config.toml
n_layer = 11
d_model = 192
n_experts = 64
experts_per_token = 2
d_expert = 80
d_shared_expert = 64
activation = "swiglu"
moe_layers = [1, 2, 3, 4, 5, 6, 7, 8, 9, 10]
router_score = "softmax"
normalize_top_k = false
routed_scale = 1.0
balance_loss = 0.0115
balance_bias = false
router_bias = true
n_groups = 4
groups_per_token = 3
init_std_router = 0.0139
lr_router = 0.000696
vocab_size = 32768
norm = "rmsnorm"
norm_eps = 1e-05
tie_embeddings = false
optimizer = "muon_variant"
lr = 0.00347
beta1 = 0.95
batch_tokens = 131072
seq_len = 256
train_tokens = 486600000
steps = 3713
dataset = "wikipedia_en"
Below are experts of layer 5 (counted from 0) of a mixture-of-experts language model. Rows are named router (the router's row for the expert), gate (a neuron's input weights, with its number), up (a neuron's input weights, with its number) and show model dimensions 128-191. Each number is 128 + 24 x the weight over its row's rms, rounded and kept within 0 to 255.
After each expert's rows: "gets" lists some tokens that make up at least twice as much of what it gets as of all text. This comes from a sample of Wikipedia text that the model never trained on. Tokens count by the router's weight.

# expert 21
router [166 116 150 152 106 141 127 158 141 152 164  91 126 170 105  74 150 143  98 147 129 137 101 125  93 172 163 158 143 120 135  85 175 115 156 113 103 131 141  90 147 161 152  91 153 147 145 160 121 114 104 114  98  95 129  91  98 159 137  95 133 148 121 117]
gate0 [119 114 114 128 135 135 149 163 103  86 134 177 130 213 110 132 122 108 128 132 136 143 125 108  98  94 120 127 197  90 171 120 126 142 137 113 110 124 112  97 132 150 126 142 137 128  92 132 128 158 177 136 143 147 127  89 122  94 142 140 123 149 109  80]
up0 [104 131 104  97 146 154 151 127 135 134 136 102 113 141 165 102 126 155 144 128 110 104 116  95 102 139 121 147 104 125  88 186 102 126 116 123 177 127 117 133 104 175 152 108 124 131 108  87 142 125 101 125 117  89 140 142 139 124 117 107 101 143 171 121]
gate1 [153 120 133 121 125 139  92 144 113 137 105 156 147 149 102 155 129 112  96 144 111 135 119  86 103  86 153 132 105 119 138  90 174 119 106  61 154 186 155 132 110 173 108  88 128 121 117 127 102 122 165 142 141 112 143 125 138 144 121 113 101  94 152 113]
up1 [128  92  92 151 112  90  99 120 107  97 125 136 108 162 131 136  86 100 131 148 129 175 114  91 122 122 123 123  83 144 145 115 138 125 127 118 124 181 139 140 134 159 131  78 113 104 121 130 130 157 135 156  94 155 119 140 122 124 152 127 110 127 127 112]
gets: ":", "-", "=", "s:", " by:", " –"

# expert 30
router [145 135 138 146 114 126 108 121 175 121 121 117 132 146 158 133 148 119 110 117 115 117 112 140 142 126 125  97 153 169 152 127 140 144 143 100  94 102 113 134 106 127 131 148 109 135 100 147 139 111  83 122 105  77 121 147 138 110 115 114  86 182  81 111]
gate0 [127 146 117 128 133 101 135 142 129 123 107  97 103 111 161  86 140 115  93 181 125 107 150 136 143 177 122 184 161 133 126 130 136 162 144 135 171 129 125 101 128  75 119 148 138  97 101 126 102 101 128 160  74 131  87 140 112 128 135 170 137 169 140  98]
up0 [142 115 139 138 106 131 177 170 178  95 121 114 114 140 117  93 158 130  87 125 121 179 129 122 153 164 122 105 152  91 143 115 119 149 141  88 158 111  92 140 120 104 114 123 122 118 136 136 125 109 118  94  63 172 138 130  98 146 111  92 143 150 107 104]
gate1 [176 148 118 130 172 101  87 146 181 102  97 174  91 102 132  61  95 128 155 127 155 124 121 114 117 106 142 130 125 115 177 135 129 104 117  93 130 130 145 112 159 134 128 118 161 120 123 109 145 125 107 193 186  92 155 136 122  97 182 126 130 140 159 171]
up1 [ 72 133 131  98 113 140 171 140  70 134 131 126 132 155 121 173 155 133 106  92 122 119 142 118 120 142 125 108 129 131  72 103 115  94 108 126 110 127 114 126  99  92 144 123 137 157 128 150 112 166 140  78  64 127 123 117 126 160  62 131 127 107  94  99]
gets: " May", " March", " September", " January", " November", " October"

# expert 0
router [ 94 124 116 120  87 139  89 131 150 110 163 112  86 132 120  91 138 105 123 159 159 105 120 139 143 109 179 148 135 115 196  73  57 133 127 150 103 124 111 133 110 110 130 112  99 141 140 163 157  99 134  89 115 117 146 114 128 120 155 133  72 121 178 130]
gate0 [130 126 126 152 128 126 139 169 160 186 104 122 126  91 177 121 138 109 142 141 130  88 150 101 139 105 145 121 156 151 110 104 171 105 173 142 113 118 119 137 120 105 123 166 123 137  90 132 159  98 127 122 124  94 154 102 144  82 163 118 105  86 124 133]
up0 [149 106  98 138 133 107 120 142 155 112 110 108 171 185 143 172 109 139 102 150  89 106 118 150  94 112 152 117 134 133 190 106 144  82 155 154 129 116 115 139 114 146 143 115 143 157 118 159 123 147 106 126  99 100 146 110 113 105 127 135  93 160 195 144]
gate1 [113 114 131 112 100 167  81 103 127 117 126 138 132 109  99 131 150 153 129 151 119 161 135 156 104 117  91 119  94 141 133 172 156 189 118 109 140 109 132 127 112 120 111 102 101 125 127 110 171 111 100 149 126  87 114 118  95  98 154  90 142 130 117 113]
up1 [129 120 110 131 161  80 188 130 123 124 121 126 109 125 164  98 132 121 133  84 158 105 159 105 129 132 171 106 179 149 127 102  91 129 142 147 138 135 157 105 123 102 105 134 153 123 158 156 101 160 175 110 135 150 132 106 178 130  95 134  98 137 129 121]
gets: " the", " The", "The", " his", " its", " \"The"

# expert 7
router [118 172 124 125 137 157 136 107  98 111 107 126 124 105 151 138 131 135 150 133 156 105  87 133 146 167 139 163 155 141 131 129 138 123  81 143 127 119 178 126 157 133 157 128 102 104 147 138 142 135 119 106 144  92 113 139 142 114 139  85 102 137 143 100]
gate0 [120 119 153 125 182 172 174  94 124 107 144  93  90 171 160  95 121 142 150 138 117 159 146 113 166  96 126 166 153 143 133  87  91 133 150 131 111 154 120  85 155 136 145 128 143 111 106 110 104 111 154  76 196 135 113 123 168 110 131 152 102 163 121 133]
up0 [ 98 152 121 118  97 131 107 107 129 151 121 170 150 115 167 141 159 101 137  97 100  91 150 136  98 170 120 107 130 157 163 145  91 125 101 144 139 128 149 144 166 118 152 141 123 126 134 136 125 112 156 126 102 137 110  98 130 128 110 126 164 108  87 122]
gate1 [116 118 121 139 124 141 147 142 159 102 143  89 116 166  53 151 111 142 108 156 141 127 114  83  98 147 136 136 129 141 152  88  99 128 113 162 135 135 127 134 140 106 113 194 148 124 119 143 160 126 121  77 124  99 116 166 124 154 160 135 148  62 130 138]
up1 [131 133 118 153 125 140 134 160 161  93 145  68 142 150  57 148 122 142 131 135 124 154 118  96 112 189  93 116 153 131 115  86 116 138 110 110 119 126 135 137 139 128  82 162 124 104  94 135 148 108 135 125  96 118 134 116 141 165 167 156 135  74 163 144]
gets: " |", ";", ":", " –", ");", " /"

# expert 9
router [144 124 137 102 138 113 117 109 131  80  87 104 133 152 141 123 103 151 102 116 164 132 132 131 160 126 128 102 107 103  91 155 129 135 101 124 117 156 135  88 160 134 100 125 147 116 123 156 143 181 124 105 150 171 103  96 165 121 145 125 151 166 176 158]
gate0 [117 111 149 114  66 105  96 104 153 106  47 167 131 132 127 107 119 113 126  97 145 115 139 175 161 125 147 122 119 134 102 104  89 110  99 104  94 179 132 118  70 137 154 122 150 142 123 109 109 110 138 156 143 101 107 154 131 162 121 109  90 119 151 131]
up0 [140 134 103 175 196  98 157 148 144 172 175 124 128 146 118 145 162 113  97 184 143 116 161  72 140 149 113 128 136 103 121 110 179 119 135 118 134 116 123 166 112 113 118 150 136 148 149  95 148 123 104  97 169 136 136 120 145 136 146 137 134 155 119 152]
gate1 [110 124 153 151 106 121  83 131 146 163 113  57  90 131 143 130 173 137 103 108 128 120 138 166 154 150  90 110 113 151  91 144  95  95 130  95 137  89 161 135 120 145 125 114 131  98 127 140 147 152 139 111 175 143 134 117 121 142 121 106 140 128 115  97]
up1 [141 131 140 115 147 118 138 122 137 133 109 124 146 140 115 108 131 138 112 130 101 117  74 162 138 132  80 151 116 130 126 130 117 141 146 118 161 186 133 119 175 162 165 121  85 103 131 145  95 139 150 156 192 118 106 147 107 105 129 130 126 149 129 118]
gets: "g", "ing", "ag", "ed", "en", "ug"

# expert 15
router [124 148 128 125 118 128 136 140 151 116 125 137 136 134 147 120 161 124 161  93 105 118 142 121 123 153 108 171  94 127 118 127 102 180 139 146 159 116  92 151  77 144 120 134  98 142 131 110 118  79 166 117 126 110 125 112  79  89 118 134 133 133 117 160]
gate0 [107  95 109 124 106 127 107 112  84 143 136  77 140  95  94 140 129 142 182  88 149 166 132 144 158 127 112 140  99 149 128 129 108 132 111 129 179 110 158 158 136 126 138 117 117 112 142 114 119 112 117 130 117 127  99 129 109 126 112 134 143 151 127 132]
up0 [ 95 119 103 160 134 129 164 162 121 120 117 105 133 105 183 111 138 139 129 118 192 150 119 113 131 152  99 130 152 156 138 147 162 205  81 120 157  80 187 148 127 128 166 145 119 112 172 126 127 115 153 110 103 120 108 141 127 123  96 116 100 128 140 146]
gate1 [ 83 140 123  99 105 165  96 156  98 112 110 111 134 120 100 115 166 120 158 144 150 138 152 100 154 164 169 119 116 116  91 189 149 172 165 124 158  97 133 149 142 146 134 120 129 105 181 114 128 124 122 140  92 126  97 153  96 142 122 134 123  81 143 167]
up1 [166 111 157 115 160 126 160 126 136 132 130 121 150 108 162 159  87 124 157 111 128 117  96 157 111  88 109 168 131 110 159  62 116 103 103 160 106 139 134 110 126 107 123 147  90 134  89 162 136 127 105 137 171 145 166 124 164 138 153 127 123 144 110 108]
gets: " a", " A", " The", " \"The", " \"A", " An"

# expert 34
router [ 99 119 116 125 122 105 124 104 162 164 115 153 107 144  86 142 143 149 111 123  94  94  94 143 164 110  83 176 150 122 152 116 121 161 102 131 113 121 114 166 118  92 117 129 158 119 126 117 138 106 115 146  84  90 105 150  94 144 103  83 126 117 128 127]
gate0 [130 107  90 114 120  95 119 125 100  89  96 147 133 111 123 122 163 110 105 165 123 148  60 191 177 128 126 138 108 118 120 133 138 104  94 101 110 140 162 179 116 145 141 175 131 142 113  97 155 117 135  58  97 129 136 156 129 115 115 115 140  91 139 125]
up0 [133 102 116 113 141 114 137 147  93 105  84 135 144 106 106 116 141 108  84 107 163 163 139 142 145 136 130 183 121  92 124 115 104 171 116 134 102 124 163 166 128 171 166 134 111 151 125 148 135  68 111  88 114 129 106 157 133 138 131 114 114 121 108 127]
gate1 [130 151  99 142 143 158 135 135 162  99 169 116 145 101 144 126 166 152 136 170 140 117 122 136 151  85  93 137 119 141 173 115  90 110 131 117 149 111 124  85 124 163 111 156 150 122 116 150 152 169 107 123 130 147 145 126 157 139 112  94 137 111 133 143]
up1 [124 133 127 103 169 120 156 148  86 161 116 134 114 165  80 113 144 129  87 110 134 115 132 112 100 162 134  85 122 141  99 154 169 135  98 125 139 176 131 122  99  89 142 113 105 133 111 110  97 105 135 111  78  79 148 106 159 113 124 165 118 118 145 109]
gets: " 7", " 6", " 9", " 8", " 10", " 5"

# expert 18
router [108 156 123  86 140 112 132 100 136 154 118 148 145 130 134 153 121 143  95 153 153 144 116 156 148 130  86 175 142 139 169 101 148 129 154 158  95 114  78 115  80 137 126 162 141 144 103  97 131  96  95 147 116 130 125 109  98 156 106  86  93 104 133  97]
gate0 [149 109 132 132 112 118 141 109 122 172 143 126 142 107 141  99 123 115  82 107 171 165 129  79 134 141 166 110 130 123 142 128 164 128 137 137 139 136 118 131 144 120 136 129 134 153 137 113 117 122  94 117 108 161  95 113 153 125 124 130 127 104 122 124]
up0 [152 135 121 139 116 103 131 134 146 137 127 122 119  89 135 101 122  91 109 161 137  94 141 114 160 125  85 104 107  71 124 136 136 107 168 143 117 116 113 118 107 120 131 151 168 169 158 132 118 127 117 129 129 156 125 130 117 154  95 124 147 104 103 135]
gate1 [152 106 154 169 102 116 123  99 138 154 138  99 122 125 111 148 101 150 100  83 132 112 135 156 148 155 157 155 128 139 174 114 171 138 123 136 106 152 153 136 164 102 156  78 115  88 133 135 144 128 131 105 106 105 145  62 157 100 134 127 157 135 142 149]
up1 [152 127 113 117 119 171 154 136 132 156 124 146 128 118 124 119 127 122 157 113 142 139 110 143 125 142 124 148  99 141  98 164 137 116 115 134 141 140 100 143 125 117 103 154 163 157 148  93  98 123 127 120 118 135 125 123 149 108 146 146 164 100  98 103]
gets: " 1", " 3", " 4", " 0", " 2", " 6"

# expert 42
router [145 160 106  92 116 117 100  86 145 133 137 121 141 149 117 126  90 134 120 140 156 126 115 101 161 146 123 134 112 109 125 123  90 101  96 112  66 132 118 127 133 136 111  97 137 106 104 180 136 113 139 100 114 131 132 114 140 106 133 152 146 137 147 135]
gate0 [134 106 129 111 127 138  99 116 186  99 178  91 109 146 139 138  97 124 145 128 130 107 119 131 124 136 124 131 122 158 138 147 141 133 115 104  86  88 136 111 137  81 137 115 161  90 109 166 143 138 119 103 110 156 148 139 127 156 138 144  87 127 145 102]
up0 [138 130 126 146 129 131 121 110 104 154 107 161 128 101 146 104 152 134 139 143 149 131 132 128 127 130 208 116 139 113 119 122 142  96 148 131 147 123 128 170 118 151 132 114  84 176 126 118 125 155 131 141 118 121 139 161 109 131 146 148 167 157 131 144]
gate1 [106 165 122 137  90 150  90 117 177 124  83 123 123 136 122 146 175 115 102 122 118 135 128  66 140 117 108 136 167 119 136  81 112 132 110  82 117  86 120 145 142 144 154 144 168 106 102  89 130 105 131  91  89 163 151 140 159 137 127 147  92 121 116 147]
up1 [113 125 103  95 115  99 133 119 133  89  93 140  92 132 150 138 114  81 131 131 112 101 138 134 138 154 169 111  98 129  64 106 128 175 108 124 136 117  94 114 138 140 144 125 153 132 128 151 121 177 129 133 144 136  95 124 135 137 145 147 119 119 143  75]
gets: "l", "r", "el", " L", " l", "m"

# expert 48
router [131 107 102 149 147 125 156 159  92 148  88 152 149 116 146 123 127 127 147 124 101 147 124 132 142 116 114 105 135 101 125 160 127 131 132 177 148 136  95 132  81 131 141 161 115 135 112 115 137 110 104 151 105 100 149 131 121 120 180  98 143 110 112 124]
gate0 [ 97 118 125 109 109 136 110  97 155 139  92 153 147 106 104 132 108  91 107 130 139 125 109 167 145 146  96 147  95 122 131  93 117 118 158 143 145 143 136 159 105 113 149 153  83 142 170  57 160 137 124 104 122 120 174 130 124 130 131 125 110 145  93 155]
up0 [183 144 115 121 127 133 109 135  84  98 151  93 137 175 147 114 149 119 150 140 116 132 117 140 128  82 154 141 158 110 106 146  97 158  84 112 137 130 122 116 127 125 118 116 146 144 130 164 130  99 144 186 101 131 100 115 118 141 157 163 127 108 146 100]
gate1 [183  92  91 147 145 107 104 105 190 151 108 126 157 105 138 155 131 145 108  62 148 134 150 156 132 106 138 145 101 169 109 165 154 142 114  88 121 104 127 142 118 120 124 102 141 108  92  84 138 139  99 128 136 134 104 106 145 133 107  85  97 123 122 121]
up1 [103 152 125 155 129  96 156 120 111 132 147 111 150 143 124 123 121 170 159 129 162  89 178 129 146 161 150 110 133 139 151  92 147 179 142 129 101 125 111 156 136 101 134 122 103  92 119 109 136  96 149 157 136 125 111 110  93 156  89 113 126 186 143 137]
gets: " that", " which", " who", " but", " where", " when"

# expert 25
router [ 82 142 142 144 117 119 100 138  90 142 105  89 127 174 123 108 179 121 124 141  91 117  82  94 105  84  90 160 122 126 101  84 154  94 130  85 146  77 103 120 132  99 148 145 116 135 150  99 104 116 151 124 118 149 120 117 131 138 153 103 174  82 130 112]
gate0 [ 97  99 116 105 154 138 142 100 131 109 120 119 135 125 120 156 181 169 132 178 105  95 101 125 158 116 104  99 140 120 100 147 148 125 132 117  92 141 100 121 148 169 166 142 109 125 128 131 140  93 132 162 147  84 113 175 155 131 163 100 121 123 164 148]
up0 [ 90 117 112 100 129 128 130 133 120  96 128 124 108 129 112 135 132 152 160 169 105  99 121 136 177 120 126 106 149 130 129 107 101 118 157 111 104 136 143 136 142 170 114 178 115 130 127 123 135  97 124 137 139 102 146 176 150 170 142 113 139 105 112 134]
gate1 [123 177 133 106 115 141 139 168 124  98 183 148 163 125 148 110  85 162 127 153 120 143 130 141 151 114 125 133  99 149 147 116 139 195 181 130 110 167 162 170  68 105 139  85  69 170 126 112 143  88 124 122  75 119 114 153 119 124  93 114 158  95 101 129]
up1 [155 116 151 145 136 131 143 114 158 158 131  94 141 120 116 123 163 146 136 131 108 122 157 101 130 153  90 118 147 109 165 136 105  84 118 146 163 103 158 127 160 122 148 158 114 114 116 152 111 126  89 109 167  97  68 108 138 155 132 117 137 145 116 153]
gets: " of", " on", " to", " for", " in", " from"

# expert 49
router [119 111 106 159 139  84 115 138 135 175 136 170 114 130 112 121 168 105 149 121 114 120  89  79  98 124 153 152 152 151 133 130 113 157 110 130 157 102 131 102 117 139 148  80 120 152 108  81 146 130 156 131 136 105 107  96  93 149 119 101 171 114 101 155]
gate0 [150 137 154 154 141 144 156 164 127 157  91 133 107 153  89 125 106 170 130 167 139 118 149 126 117 161 113 114 149 114 137 143  96 121  95  85 180 117 116 120 134 152 122  88 148 160 135 124 129 135 134 120 126 175 103 116 104 136 106 167 149 143 134 127]
up0 [126 127 116 100 135  81  95  89 129  69 142 104 152 127 149 133 119 121 128  90 110 159 127 112 148 114 134 124 128 132 109 117 149 143 174 165  65 118 136 152 138 130 134 184 129 131 118 124 131 125 114 142 112  85 142 106 143 139 145  95 108  82 116 139]
gate1 [113 133 108 126 113 129 149 137 187 129 141 136 128 135 123 158 127 111 111 122 100 114 114  95 154 138 110 139 129 130 139 149 140 108 114 108 164 110 156 135 115 142 109 136 119 112 138 104 105 161 112 116 116 172  70 143 162 123 179 141 171 137 101 125]
up1 [111 111 154 147 150 115 109 178  81 102 147 149 126 124 121  65 113 140 122 150 173  92 129 178 132 131 145 136 147  97 123 104 106 135 117 123 171 164 118 140 137 136 137 131 152  97 138 100 169 119  96 125  99 166 169 137 118 161 139 153 116 118 128 144]
gets: " and", " by", " with", " to", " or", " &"

# expert 26
router [ 90 127 136 125 141 134 119  95 147 132 119 146 101 181 173 123 133 120 114 107 114 139 126 126  95 147 142 149 185 148 139 101 150 161 144 145  85 122 156 117 131 149 138 127  94 125  96 109 130 116 109 133 144 104 126  92 131 103 122  82  96 124  94 109]
gate0 [145  79  97 136 157 133 101 142 100 157 133 165 102 154 143 164 113 111 136 106 124 124 149 120 111 153 137 123 121 122 158 127 146  94 148 110 145 107 123 177 134 139 124  82 114 107  94  83 168 159 120 153 185 169 146 121  81  91 119 181 152 111 122 136]
up0 [138 134 144 127 148 146 150 160 175 161 150 118  80 121 166 126 106 101 169 102 153 111 142 138 102 119 157 130 132 138 107 168 115 128 104 109 151 106 146 168 150 130 144 129  66 122 127 102 147 159 139 101 177 162 137 129  90  97 155 151 142 100 157  87]
gate1 [147 107 116  64 108 114  88 127 144  86 117  77 134  94 169 136 102 160 102 102  94 112 115 143 128 162 116 152 123  94 145 137 112 143 140 147 102 155 170 134 114 137 121 123 116 136 146 118  90 102 131 122 138  56 151 138  96 128 131 123 116 144 129 126]
up1 [148 112 138 132 121  93  70 145 110  99  66  67 126 139 131 121 141 131 126 107 108 157  98 142 140 149 144 125 146 109 144 130 129 146 111 139  95 142 156  98  98 164 141 122 164 139 140 128 119 103 119 138 123  58 130 140 121 152 128 133 100 134 117 146]
gets: " January", " March", " May", " July", " November", " October"

# expert 16
router [ 85 110 135 127 118 125 106 108 129 168 129 127 141 163  97  87 154 146 110 127 133 120 111 121  92  93 116 144 140 129 162  97 107 125 146  97 122 102 108 175 133 122 140 144 126  98 138 101  82 147 178 117 109 146 120  92 170 146 115  95 145 130  97 114]
gate0 [119 103 129 131 133 123 126 115 104 124  99 158 111 111 135 147 137 185 143 133 162 128 146 126 135 158 106 129 126 130 173 157 127 137 122 143 138 128 140 102  86 153 162 154 117  88  64 129 146  87 106 122 159 137 159 133 136 149 118  80 130 118 165 119]
up0 [128  94 140 138 148 123 141 132 105 129 134 160 148 107 136 143 117 141 168 159 118 127 123 109 117 182 129  90 144  85 147 142 141 130 145 177 110 139 143 128 128 112 144 153  81 120 110 132 121 144 108 149 176 148 159 135 102 111  58 115 151 107 166 180]
gate1 [151 124 116 208 143 129 166 124 173 132 175 149 159 130 131  85 114 160 130 142 123 138 123  92 114 136  87 150  96 131  92 122 154 152 173 158 118 122 151 135 123 110  80 151 117 119 118 149 125 150 147 126 143 131  84 135  87 145 103  97 112 149 114 121]
up1 [117 147 139 130 112 158 102 117 117 111 138 107 119 137 114 108 133 143  74 160 160 120 112  75 111 103 184 126 125 100 134 116 185 134 106  97 127 133 151 122 105 167 148 111 102  93 156 120  88 179 126 120 131 193 105 151 132 147 142 121 117 148 121 143]
gets: " of", " in", " from", " on", " between", " into"

# expert 11
router [157 113  92 123 157  93 112 142 139 166 164 128 119 143 142 116 155  90 109  96 109 138 169 108 119 139 162 100 126  88 123 161 146 165 146 109 122 122 164 137 112 132 124 126 129 120 156 159 101 113 117 154 128  64 166 161 108 144 166 172  85 154 141 152]
gate0 [ 95 137 159  90 163 175 110 119 132 105 137 113  99 100 119 123  98 114 147 126 101 139 115 162  56 129 139 125 101 110 153 143 165 114 132 125 126 149 101 119 117 117 145 122 148 153 116 106 125 155 135 129  97 135  86 115  99  98 122 142 148 129 161 161]
up0 [142 133 167 140 174 155 131 125 124 122 158 133  89  97 119 120 103 141 162 140  98 110 135 168 124 126 103 106  85 120 152 107 172 120  77 119 158 125 109 129  99 127 109 131 127 129 146 126 138 154 124 157 107 168 109 130 118 126 147  88 127 139 151 161]
gate1 [122 100 113 137 149 130 145 149 153 139 136 147 120 149 146 143 118 160 173 158  95 146 139 151 146 120 139 145 131 133  96 111 128 154 108 153 108 135 107 141 110 150 178 134 129 135 101 148 137 145 131 159 131 123 112  95 167 118 135  92 121 117 105 117]
up1 [126 122 144 124 119 119 108 141 101 102 125 132 115 105  97 126 149 126 108  80 166  91  93  68 133 136 119  83 100  75 154 118 132 122 156 103 131  96 156 117 149 137  86 124 159 131 137 121  82 118 122 125 145 129 175 179  89 118 112 162 122 128 137 124]
gets: ".", "s.", ").", "\".", "ed.", "es."

# expert 39
router [134 163 171 133 138 142 145 158 114 127 131 125 124 123  97 116 134 146 115 170 165 101  93 132 143 138 149 150 138 128 147 145 145 114 103 124 146  93 159 128 184 144 132 107 129 125 104 118 145 111 134 147 108 139 118  98 151 107 114  88 165 135 101 158]
gate0 [135 102 185 129 137 122 124 109 155 149 110 121 134  86 159 143 151 110 132 117 120 141 128 127  89 153 137 102 119 126 117 153 144 144 142 168 141 110 130  90 168 134 113 201 136 154 123 163  98 109 118 150 133 155 162 156 145 142  94 156 131 177 146 141]
up0 [123 141  55 106  97 114 120 136 117 108 133 132 159 128 115 126 143 128  98 139 127 107 131 119 135 119 140 129 109 119 135 119 116 119 127 114 143 157 121 173 112 122 166 103 107 117 131 109 179 101 129  81 139 107  90  84  83 102 136  90 116  93 127 152]
gate1 [166 133 164 126 159 118 142 120 127 163 127  75 136 103 124  78 108 166  94 169 157  92 132 137 101 125 116 125 123 173 115  92 120  88 123 122 139 157  66 135 125 125 177 152 164 111 104 102 116  97 117  81 153  99 130 116 157 120 142  91 138  74 110 138]
up1 [129 159 161 121 154 144 146  96 116 139 129  74 136 145 117  80 120 167  75 176 146 123 150 151 126 147 120 112 133 155 117 110  98  80 100 106 143 155  86  97 146 141 129 131 144 104 123  88 136 118  81  97 123  85 127 154 136 132 148 107 127  92 105 128]
gets: " |", "|", " of", " in", " at", " and"

# expert 6
router [105 147 131 134 133 124 104 101 110  83 137 151 137 130 116 133 140 134 190 136 157 146 109 115 131 131 164  82 110 124 107 145 162  83  99 142 122 147 177 118 173 139 129 117 115 129 145 154 100 132 116 137 138 128 153  94 111 116 146 137 115 102 177 110]
gate0 [114 124 113 159 133  96 122 161 121 162 129 173 150 121 105 166 152 142 173 138 123 123 121 164 187 145 104 110 160 116 122 105 138 170 163 151 110 156 144 140 108 141 142 126  70 146 120 137 145 122 134 154 139 153 126 156 126 138 145 139 139 105 102 112]
up0 [144 112 110 135 124  85 122 151  87 131 125 158 129 137 124 139 124 142 163 119 130 138 115 178 151 125 120 119 143 109 102 109 127 145 149 191 124 153 126 134 101 145 130 107  54 146 113 128 136 104 161 119 127 132 123 108 138 148  82 106 152 115 143 141]
gate1 [113 135 117 122 110 103 124 122  98 103 128 140  90 114 134 128 129 133 176 112 172 159 106 147 111 118 104 149 161 112 167 135 117  79 130 109 124 107 115 150 141 113 113 116 164 122 139 175 129 137 136 161 134 127 129 142 136 127  82 120 104 110 127 115]
up1 [ 88 121 109  87 135  89 113 134 124 114 162 140 109 109 137 133 134 100 147 121 156 187  94 138 115 117  83 141 122 114 121 130 117 123 147 137 139 112 116 145 106 113 118 122 144 118 114 179 124 133 154 138 139 109 132 160 137 133  80 122 147 105 139 109]
gets: " |", "|", " 1;", " -", " 0;", "|---|---|"

# expert 52
router [137 112 147  96  94 151 151 112 132 146 110 137 149 137 108 112 128 114  95 151  93 102 142 140 119 132  97 152 104 130 125 124  81 163 115 113 110 163  99 137 123 126 125 143 148 112 151 108 132 176 118 130 124 122 139  80 168 110  97 105 120 143 149 170]
gate0 [ 85 111 152 152 158 134 112 124 111 117 118 109 111 127 108 128 124 105 138 123 115 115 111 105 107 166 144 139 151 152 144 155 146 191 150 101  97 117 163  94 129 114 159  97 156 117 118 150 156 168  82 178 189 131 141 145 135  64 139 125 130 149 125 103]
up0 [118 125 115 140 125 123 148  83 118 138 150 129 174 116 109 123  94  95  75 154  89  77 113  89 112 144 133 137 138 152 201 154 116 146 126 143 154  80 108 111 133 127 182  99 129 152 122 148 113 151 120 170 114 145 144 130 104 118  98 137  83 122 139  74]
gate1 [145  97 111 166 136 128 134  98 148 130 123 118 145 167 131 128 151 114 116 127 123 140 113 150 142 100  97 123 121  91 101 130 108 135 141 148 157 129 104 117 107 145 128 118 126 107 124  82 112 153 173  77 130 180 127 120 154 120 145 159 132 164 109 128]
up1 [168 108 114 183 151 118 116 121 108 115  96 137 170 129 112 129 119 127  93  87 128 139 103 123 123  64 103 158 138 127 100 100  94  97  81 143  84 142  95 143  90 125 116 147 142 143 104 117 143 115 159 104 102 100 101 129 174  77 137 143 172 109 133 134]
gets: "in", "un", "or", " In", "on", "en"

# expert 43
router [156 117 139 131 132 139 136 168 139 140 110 118 105  58 173 166 122 144 135 111  86 143 155 128 157 127  97  95 125 124 101 135  72 122 134 125  94 103 147 124 121 134  92 142 121 137 152 144 136 112 122 124 131 154 145 167  83 132 118 166 167 142 125 117]
gate0 [105 111 130 159 147 142 130 130 104 157  63 142 127  94 110 168 149 117  93  88  86 138 159 180 105 171 129 173 115 126 124 173  96 144 145  91 111 130  96 148 119 138 159 103 140 132 126 140 160 100  89  81 100  92 146 109  97 105 136  89 150 137 105 130]
up0 [137 130 108 147 133 156 117 126 125 155 101 136 137 126 100 177 126 156 104  84  96 120 134 166 126 169 132 159 130 173 137 161  96 135 132 175 145 125 103 158 124 136 158  93 132 132 129 117 162 117 114 105  92  81 169 106 121  81 104  78 145 142  88 146]
gate1 [104 127  96 132 143 160 158 117 142 103 146 146 114 127 152 161 146 116 120  79 126 148 124 149 141 111 139 100 141 166 108 151 132 135 120 107 136 105 111  81 105 174 165 108 141 142 103  95 129 147 121 178 115 113 126 160 127 116 116 140  95 153 161 122]
up1 [ 99 117 124  89 123 174 159 168 102 106 143 153 137  97 154 146 150 144 121 108 142 123  91 123 138 121 109 104 138 100 133 157 179 138 135 116 107 137 112  92 132 161 151 126 115 177 138 105 165 161 122 107 129 153 175 132 152  78 128 124 134 132 153 104]
gets: "\n", " work", " research", " support", " career", " w"

# expert 31
router [121 119 126 138 129 157 113 141 143  71 116 131 138 131 131 126 110 156 138 105  99 107 133 142 114 143 112 128 128  96 118 122 103  98 158 152 142 145 127 154 138 152 114 117 125 107 120 116 148 135 117 123 166 174 110 133 142  93 180 152 133 104 137 147]
gate0 [141 201 123 154 139 146 140 106 136 137  94 135 108 152 168 130 119 119 136 120 134 107 114 122 142 150 145 175 102 154 126 121 117 150 149 117 122  95 129 122 160 112 131 102 164  94 134 134 158 126 124  82 144 135 155 159 144 107 140 140 125 102 155 112]
up0 [121 151 145 144 122 135 143 111 134 115 116 152 172 156 126 110 111 141 129 144 136 110 107 148 158 119 132 139 149 192 133 102 127 113 129 129 160  97 102  93 180 107 122 144 115 164 184 181 130 134  89 153 122  95 161 118  81 101  96  73 117 126 149 158]
gate1 [116 113  53  72 111 157 109 147 116 109  85 131 115 144 129  85  87 103 122  97 162 178 102 112 156 113 122 119 138 110 126 157  94  82 138 146 132 161 119  90 127 150 141 109 135 188  84 114 112 134 151 128 114 125 101 102 127 162  99 178 134 121 112 112]
up1 [169 113 130 164 156 172 137 135 147 122 161 140 141 131 102 152 202 115 115 173  85 130 161 146 122 144 138 115 124 121 160 114 191 186  98 140 168 128 134 126 139  99  96 136 145 134 132 126 113 115 105 159 108 133 111 152 128 118 138  69 127 150 123 143]
gets: "o", "e", "a", "as", "et", "os"